config = dict(
    d_model=512,
    d_expert=48,
    balance_bias=False,
    vocab_size=11909,
    norm='rmsnorm',
    beta1=0.95,
    beta2=0.98,
)
Below are experts of layer 9 (counted from 0) of a mixture-of-experts language model. Rows are named router (the router's row for the expert), gate (a neuron's input weights, with its number), up (a neuron's input weights, with its number), down (a neuron's output weights, with its number) and show model dimensions 384-511. Each number is 128 + 32 x the weight over its row's rms, rounded and kept within 0 to 255. Numbers have three digits each.
After each expert's rows: "comes before" lists some tokens at least twice as common just after its tokens as in all text; "mostly gets" lists some tokens that are sent to it at least half of the time. This comes from a sample of Wikipedia text that the model never trained on. Tokens count by the router's weight.

# expert 8
router:100065159159075122178111092104076222127108123060133119149029127127116127150118176150130146128089124172119099151139124109149114152156113094198091119150124071064210045122126170173140125150131194091138090136139121105157179133120100120138099108109054134112090094108091129093139121129082142150093072127108076093062200074109154079164129163121125126147138083111107136094104106086108109174160
gate0:122114130206108130160124130136197124160128099125131159147117119150192098181070135133060096131196135125182166134161110118076129110087134128132147196133103101097099112137149100108156121174135163132166144142131124161134115135139103150080087148158146118135207106125073048091137130121080144062188114095159137165208183153046178152128163136170098133170175130151130129107145110140182151060116
up0:131105166171129072091105145108141105097107160131088154185181111117109099128174142130097143048114159113128136142225113085153153148064164140137080140136131171139103135141174167127093139131157129141117107131062093116156187116122172103139166160245128123165122094128061123087126059124143013089099143153130122057071118145068177125131092104122151102133125114124100128145101133161138121200128
down0:112137081131191130104102152136137135132170133097145146075109106140152147201126072176134131058131117066129127124134131192121150160119122121149164122143137167194153118157138126194089124138143122157127177125132132167190089114144136175189149114187143095066101118171115113049213137115142150139131115185136120145166151119132062074142088115109126148166102137111196122111102108160129129132150
comes before: " the", " a", " an", " it", " he", " his"
mostly gets: " where", " when", " until", " but", " than", " became"

# expert 7
router:164175120179136126125131165131146104117182144149144099123106081165184122131140131107124078120195131133097142185106125135085241142101204132174140146120160204172124102089105104128146146109135104098090182175124180154171069091128081162168154121113141152126112093117128114183150098130110091068101169082094103076050142049137117115116134170155083084144155056131098125145110116098117135137133
gate3:194170103105107114136153118119121105099082131185047114132129104111136084121161131083188175103135122058126101134127182132095182122118172133122107125117126120186143115139192140157167080096143122138119131069104104138143120115132140128141128127144107087132118103104141114175122092107076192160140144090167111146119162136172136116126181126112109096131128128122107138117140069136107149110106
up3:100055145096094111078113133100128163140177165054142127088128094123091125096095120125084096092169130148188124178157061127127142115062086082127108182118119128123119144153142140146083128175128146178113081143137132095099208201124151126212121140118111161179184229133111107104160139138154160123138131105134146119154128119112163066179123165141083146127077091149166080111065136081123132150125
down3:135200151161111142130110132126146110073114115131162197165114120128166075101166112095158122153159092140147117161082136149120148117125198059092112095130094194135126123146179135102172130037161101084125141143121109137191141118118195089103142174195139120137146113149158133141162126160117128129129120124144142079087106099163114091090085128129123079128110137123089131099103170102120189120104
comes before: "\n", "|", " The", "-", " ", " In"
mostly gets: "es.", "ed.", "ing.", "s.", "y.", "."

# expert 3
router:158138130169169131120119089180095115185152082197129131128180131106148156125094115090075087161129132156099137121147150129126143084074097142111113135175099120074114151095171126093121131123174077164145160169124141108169180137140123148111174121106098139121197134125157149158124151164166122157119115151102104148161089166132122192072117122073148084126184062159147074152154131124154126109164
gate0:124125156121151130145172127159085145143092091178081127039085121131107129143144163060140127102085141115163127072165113144075036136148168139108126113100116077143115132133122084116114109089130139115116097173077182091129133067148103156137120142099150165144103131093168130085121156154099142097179113130147135113126130138116084139126150138146120072123101141114075104128088115127119195128118
up0:121202173111098177179094149154111109128123114155122164195084119136127120080142130158128072152135206146173145143109150143107099121130186131126094124131097127101148118183201117054144123113128125084147158117113116089168097096118120085126125122086173117131150097146146131166106057102140145179151190169135124125112212138074094140104062157120099129109144166097143110102192135165122157127107
down0:159108165136131062171126128109177079128161172101124120117084134119128092124180141076110124146060139159162102146133086115130108136116078121126169076090127124128124138182123092155178121089126100107151097132223103159120157132175213095143138156128139106133126125201201095073140146202166129140163113161117082190122122119148127120120156157079101091098166096158137060118153118119076143171155
comes before: ",", "-", ".", " of", " in", " and"
mostly gets: " Award", " School", " Street", " Force", " Court", " Railway"

# expert 14
router:128135118058088158121055161115091135083088107189124179140148130150160122083147159110115080130132186077154138105115141126167056181150166076071173081124146127091135104133082163071101126087123094145151082140088117183135156115116103069099124115083150095094099137151122103127089084182114099104103145103097137115097088094085089095108140064109126152143179138150203137083110108176111151151134
gate0:095167106123148133128120129113129124107103145088139116131087150129077131133137069144149100140150122108096159157133186126128187125102182125158138129148082148182174125226107179091151159138062135130157196117175128135126154118117148153089091137131088099089073128089086131127056130098091119100084074112195122143125136099098131109133155100172117154112161175175166182110168098082149108124136
up0:158173091126154128132142128111181143199116135138104175132092166132121091149133117128130135138143128143212154114203095177127148172064084148130169124164197127162138108092106090131122109099153147118131111143115132198106161186125126104119142171149099127143186128133097115132210124123086138111080158123107098105140110135063123105127135165153080130131156113155126052155148118048132150099126
down0:165130126143156127097129138107129157116117128104164182102128129117124132165135197073148127165150136127158028123145159074074162131100101134127127082084142140112165122168118072075142096142140163195117075103115147133152089143128127127122162115109166214126113119119137170119130110135105184081136132157123154168091181119134134142150135095096074130112115135131144154170128109133132129152132
comes before: " and", " of", " in", " were", " are", " to"
mostly gets: " people", " those", " these", " members", " many", " they"

# expert 16
router:117164095091116101110199137106159121174083128128134148072102163055126133191112136133083128159150143127085142129174136110161091130149174156087197146109152182115174212141111143141130102135121148105129112122125109104068161107146194087091108127164169090102097104195209121126124088106132106127108105118103111107055188149123181107147093106104156094169112106119185113171133179133163165127202
gate0:166128132116134138112118104118161098094114099115167135157119067132074126098087138156095101148132154176107120158086109122068162127121134158072122113146206118124164069099128154104122132118097159112093190177127101126115218125091127139177098100123128123115149087147143126191098134065101153132084183169170119182133133125127115111072164129152139136124101138099148107163143098187132142112144
up0:147135093093112149087092155066084091141062144132118116106148100129133126039121070149131126149183121110192117128122153130159102040085180069126135107071117126103131128099134127042110066102123099135170125097169145147133080162105159108148119202133127180122123147126087095149074146137132145132208126105126144174135126151126133129121104124120121132120112133115128102145087134145094146087129
down0:102122132098176206168100109149096176110153110170104097126120129095131150124107109190116151109123131176111103126132123115198136130149165159084128176138196116155077122117138096122126150139102131114144192117116184181144147153088111153189040102128164126136128171118169153082086164133108121129144136094063139129167116161107100138197131131108120079079073101148125132140154166116150080107074
comes before: " |", "2", "8", "3", "1", "4"
mostly gets: ",000", ":00", " million", "^{", " 6–", "0,000"

# expert 10
router:097077115164088172149165121139100181134103129093120104131037080119124086100124204133085157117085121148134107134103117042182141165139110127191072142172086107082168051151137133159129149109133198084129115184114110083152143106159076121107048102111055149127090119074103145093129110107118115190127107181118111126089186104120114088128113053100152119128142068141146138136121127091142085141178
gate0:121126082121117112120123119132186151126160120127167140188062130130093140115119150131158124126144118180151104102130137118126153121141145136158137128145166112143113138175078169137182122128120154059136162144109165159116148128113104181147094140124087133174129081140063140062206065141068081140138083103154089050077178124177141117120120186134145161123154073133138116144144133111153102120110
up0:104130125142122132133143177141119130112086103113155156139077074143108113037091075122184193129148120132113113159182130124168128121144155083155131132115122097153087113174139165107093157113131255158124092096134076130121133121099156144170049130157146150090124104148111142127184098120107097150161129114073080255105143071094126156137133121140132142147110114073034114076176149142114088091161
down0:191162129088171201114126117128125143089128106119143142184178129090138115177131102150057095141141132109168156155178113133075104068126148183087134156170109118109138149104123063125116182141099071147146159129115148100156073128140119154134152121147135073118165128130139130140111119124175152111124170127163139104110128148127136137085121127105107116095080142229119113110111108100111144131117
comes before: " the", " a", " he", " it", " his", " to"
mostly gets: " where", " when", " has", " had", " have", " until"

# expert 0
router:061112082165076158104118129173167110196148088129124169086120101125127185161116162090158118173084101076119122101131147133138122151177137132135155106109091093115114137136152187132123182141160090187145193095104176139185113077063121200102095118110054127118165091105127166125104125150116136107122148160085157175130101122129136176111106119154152150135135070085075123143168109136133125105074
gate3:158094150101098118113145171110114079168130183148132098110138124101116143105129208117146093168152128131058088122133088168136088111149145111191036120136132129125059143112107094075140131145050078115144091147088222128129125149158138137043100145160177104141136126089127168118086101118113138181136122128181116117095098136159147145121171103160066144175153191139144091191094128169160125123130
up3:095201169068123189103091095042112122154168119119179159105164143110133155081119103127152117131131130193128170055108132101176123129153119142155122127170091099098145153068186141133100154078119133125164114130183103159118121013102126096183139126074146165175144077109128089140133176163091128075171129131074148086179115121061058123148138163097100111084105115067130126126129068112162128098136
down3:160109125116093123124191211125113156169116159132131060197185160171121134115142160126124134143139149125052106130140095143124131094119122096162091127113177130128115126128124175126024150113088094142110116144145235130191166144126131137035073136091092122135099135109040119154123137111152130127099130123130138099111157164105132124127142044118124124120121207096140111134095119149162100057182
comes before: "-", "|", " USA", " ENG", " John", " Born:"
mostly gets: " Born:", " Preceded", "=", " ENG", " by:", " Succeeded"

# expert 13
router:152116120051107154127091149121116119107082136145153110093165194099121083133103175132078078144141068121184127124146144150160068149128186062078165093136156135093174134115129112122114114032087097130120177108071118128148141159111105155106141086121161112095082103154131092134109167166143067129085102103093103151131164170075138134141146075097123136104126147130151146077128135163101161097130
gate0:125134100120133191128116173125125116133133122114121118206113139116133092119052181066104106107129131154111115138144109049133158148080129136106122132142143163058092196098115125146159129137108188141111094106125081156121068134087111111108116046098135159138137199126136118137122131149096162107113146101080132186141162137140118099135119105121173168121156127155113129238108123158150154091099
up0:084122079165140079070153179141144138093125084061159122112175112126054125126126150117070135234154113112139149154129101117090191190099128103186160059108139117162093117146103128102130142129129059113120075061088118125099154167072141151141153093130120087120135054143195172105121090128111082144096129130148054125121110148142096164179134097166128134156108122138105106136130121132202128138127
down0:095132136133150168102126120137100125098107127122124127056164123090096105139106201158151128133158150158148149129120136082136167140179164056104181127107162136154166095128138116109095133126118143134150091114160077141140193136140131116150148126115150130134076068177163124139108080136066129144138096100098092135191093138127126134179084064162124132181125123153191090197160117109129115058165
comes before: " and", " in", " of", ".", " (", ","
mostly gets: " people", " those", " members", " players", " children", " women"

# expert 19
router:175120184120137160097149119125138149147179159087135142112154100113125110074145155130069131145146134116121162087144121116137137137144083128100123116156161143149078128117119123163128157117137138146159157162114124142064127155138111079101100168101168139118136177224200103092068149144092014162181136136208091104157111132096128119105125141093180089128163130160135168126126148100153121174144
gate3:106188114161166106065140095061133143145188080116143099131096131128159127196143070116128121149145162084092096126143154192127124125084127148110152140054098151094150122130127133107109026162112188109127076141133183117173096140108137160100120117083140134137068113121140166152185105141022129135115123066092093127200124166168119095161106127146132091073129144111117147119110112134120121131145
up3:157128125145135090078097126144116143084129126081163162190110133127130090066094116141128111195086148066158097087175149094086188134085129140146103132056124129134158147102146147181146136167179166106113142169101127092118055140120181115122138133127107127083121123093090137108152120113208082120172131108173098215148144126136121132073143129112130092134122102130132156149091139131068128108132
down3:107125164168180139082129127129110113112098126135092114097118115125143153169135070115118085121151129090059103114113136197104174119124121129116165134096082184142150094169100116116138081200107162075112084142212166197147098127141196172168123158131147130117091136154131180123164098155048065173121144126100137135125101137141106096147167129128168069128082144141114178090121156066098128113121
comes before: " of", ".", " in", " and", " to", " for"
mostly gets: " program", " version", " part", " contract", " group", " medal"

# expert 2
router:050086109063081095105173114102140158082144125119145112135097079136085105152132225165108125132096199141138149107108156074146167124186137111135141111126123100110119085166149179100118180131101119109143052113146129117106116089133071113111057077133116129138104085076171134126152093147075137142092142123110095080146156091141177105203196139123191051162127080079111100122158090105085112145161
gate0:126125131123151179128095044203098129132153087061163149113133132039150123128154079101127151116118158087053146113112177112104150077140104111134165115108093118129108149157093107095088195117158127179167179160111151184122141115136128150131126152188095166115065089105138140115110119095102147155108149115107136186118096132172064097148133051099095096078125078125121130128087139129130076097118
up0:163128121144109107109155120147121125127134197080154154122107149128129117164122127203126142077152071023097164125096121131154044143149176096198119142136150136130130100133129114103107122138130142115154160131126098086091066130150129130190132119115133128067106112092154073130127153111129136113119136122150148135156146151133152128081155098039128134146111027135090166124131147119125166068103
down0:100135097134084146175079145163139119138111163125133163149193126190138138138099103096125175158108111103116152129201153082155094078169141128204076167116140080124092180131142106122154152168128107062147122120106103099106134131078173192140144104134102183192130149120153147130124131159138130116133091136198163160139227084106139162125133130110194119092133162127167114132126144146083115129157
comes before: " the", " to", " a", " by", " in", " as"
mostly gets: " used", " made", " released", " announced", " based", " held"

# expert 29
router:100121092054103079077116176108120107091146066106087147164173129182152173149104151071177168165158165110084205144112131148104154059139160195144111153155123125159160117098101111135096141148151180133072072076104124129125104152089163125107190121171131146117146153107154095180140174160181084076170191120154111128162098170129107202157131176119141152104112124084126101098065160162076090169131
gate3:152083130131098122120090124118103092113118089131093177146122089122120141136144130133159154133129102119116167109130112063128135084104067130122181065151109139165096082148108181124125148122133097129176142159107053139138062182162139110106201093169128143130114156130124128132161136130133139172152126085141058108070164064146111141149158188048139170104132147115140141151134143130108108161123
up3:132130145139102132189127167116104126114139145162084128244124143119111109160112177135123151146084085173114126088091076146130084139184109105103123090049065132080127103149137136133109038104061126142158091125123119192119191146214134097088163171096129124137067149076088105132093171184142088083140125082076134100124213146161132186161117126155105161121142133140121135198132104124115126104120
down3:148108106145124119051101165124126103169092128119131089123135126155107159089134106167171219108145102125156050131166140130132134093099167151151118116160122151099138133145129111123095073131150144084152147173134104184145097131070080100108106116102215089155097016123150185095133085133138127112146086140102156133083071134249109153170171117120142081164063187117125156144146091129142120128118
comes before: "\n", "The", "In", "==", "|", "M"
mostly gets: " ===", " ==", "==", " (M", "===", "==History=="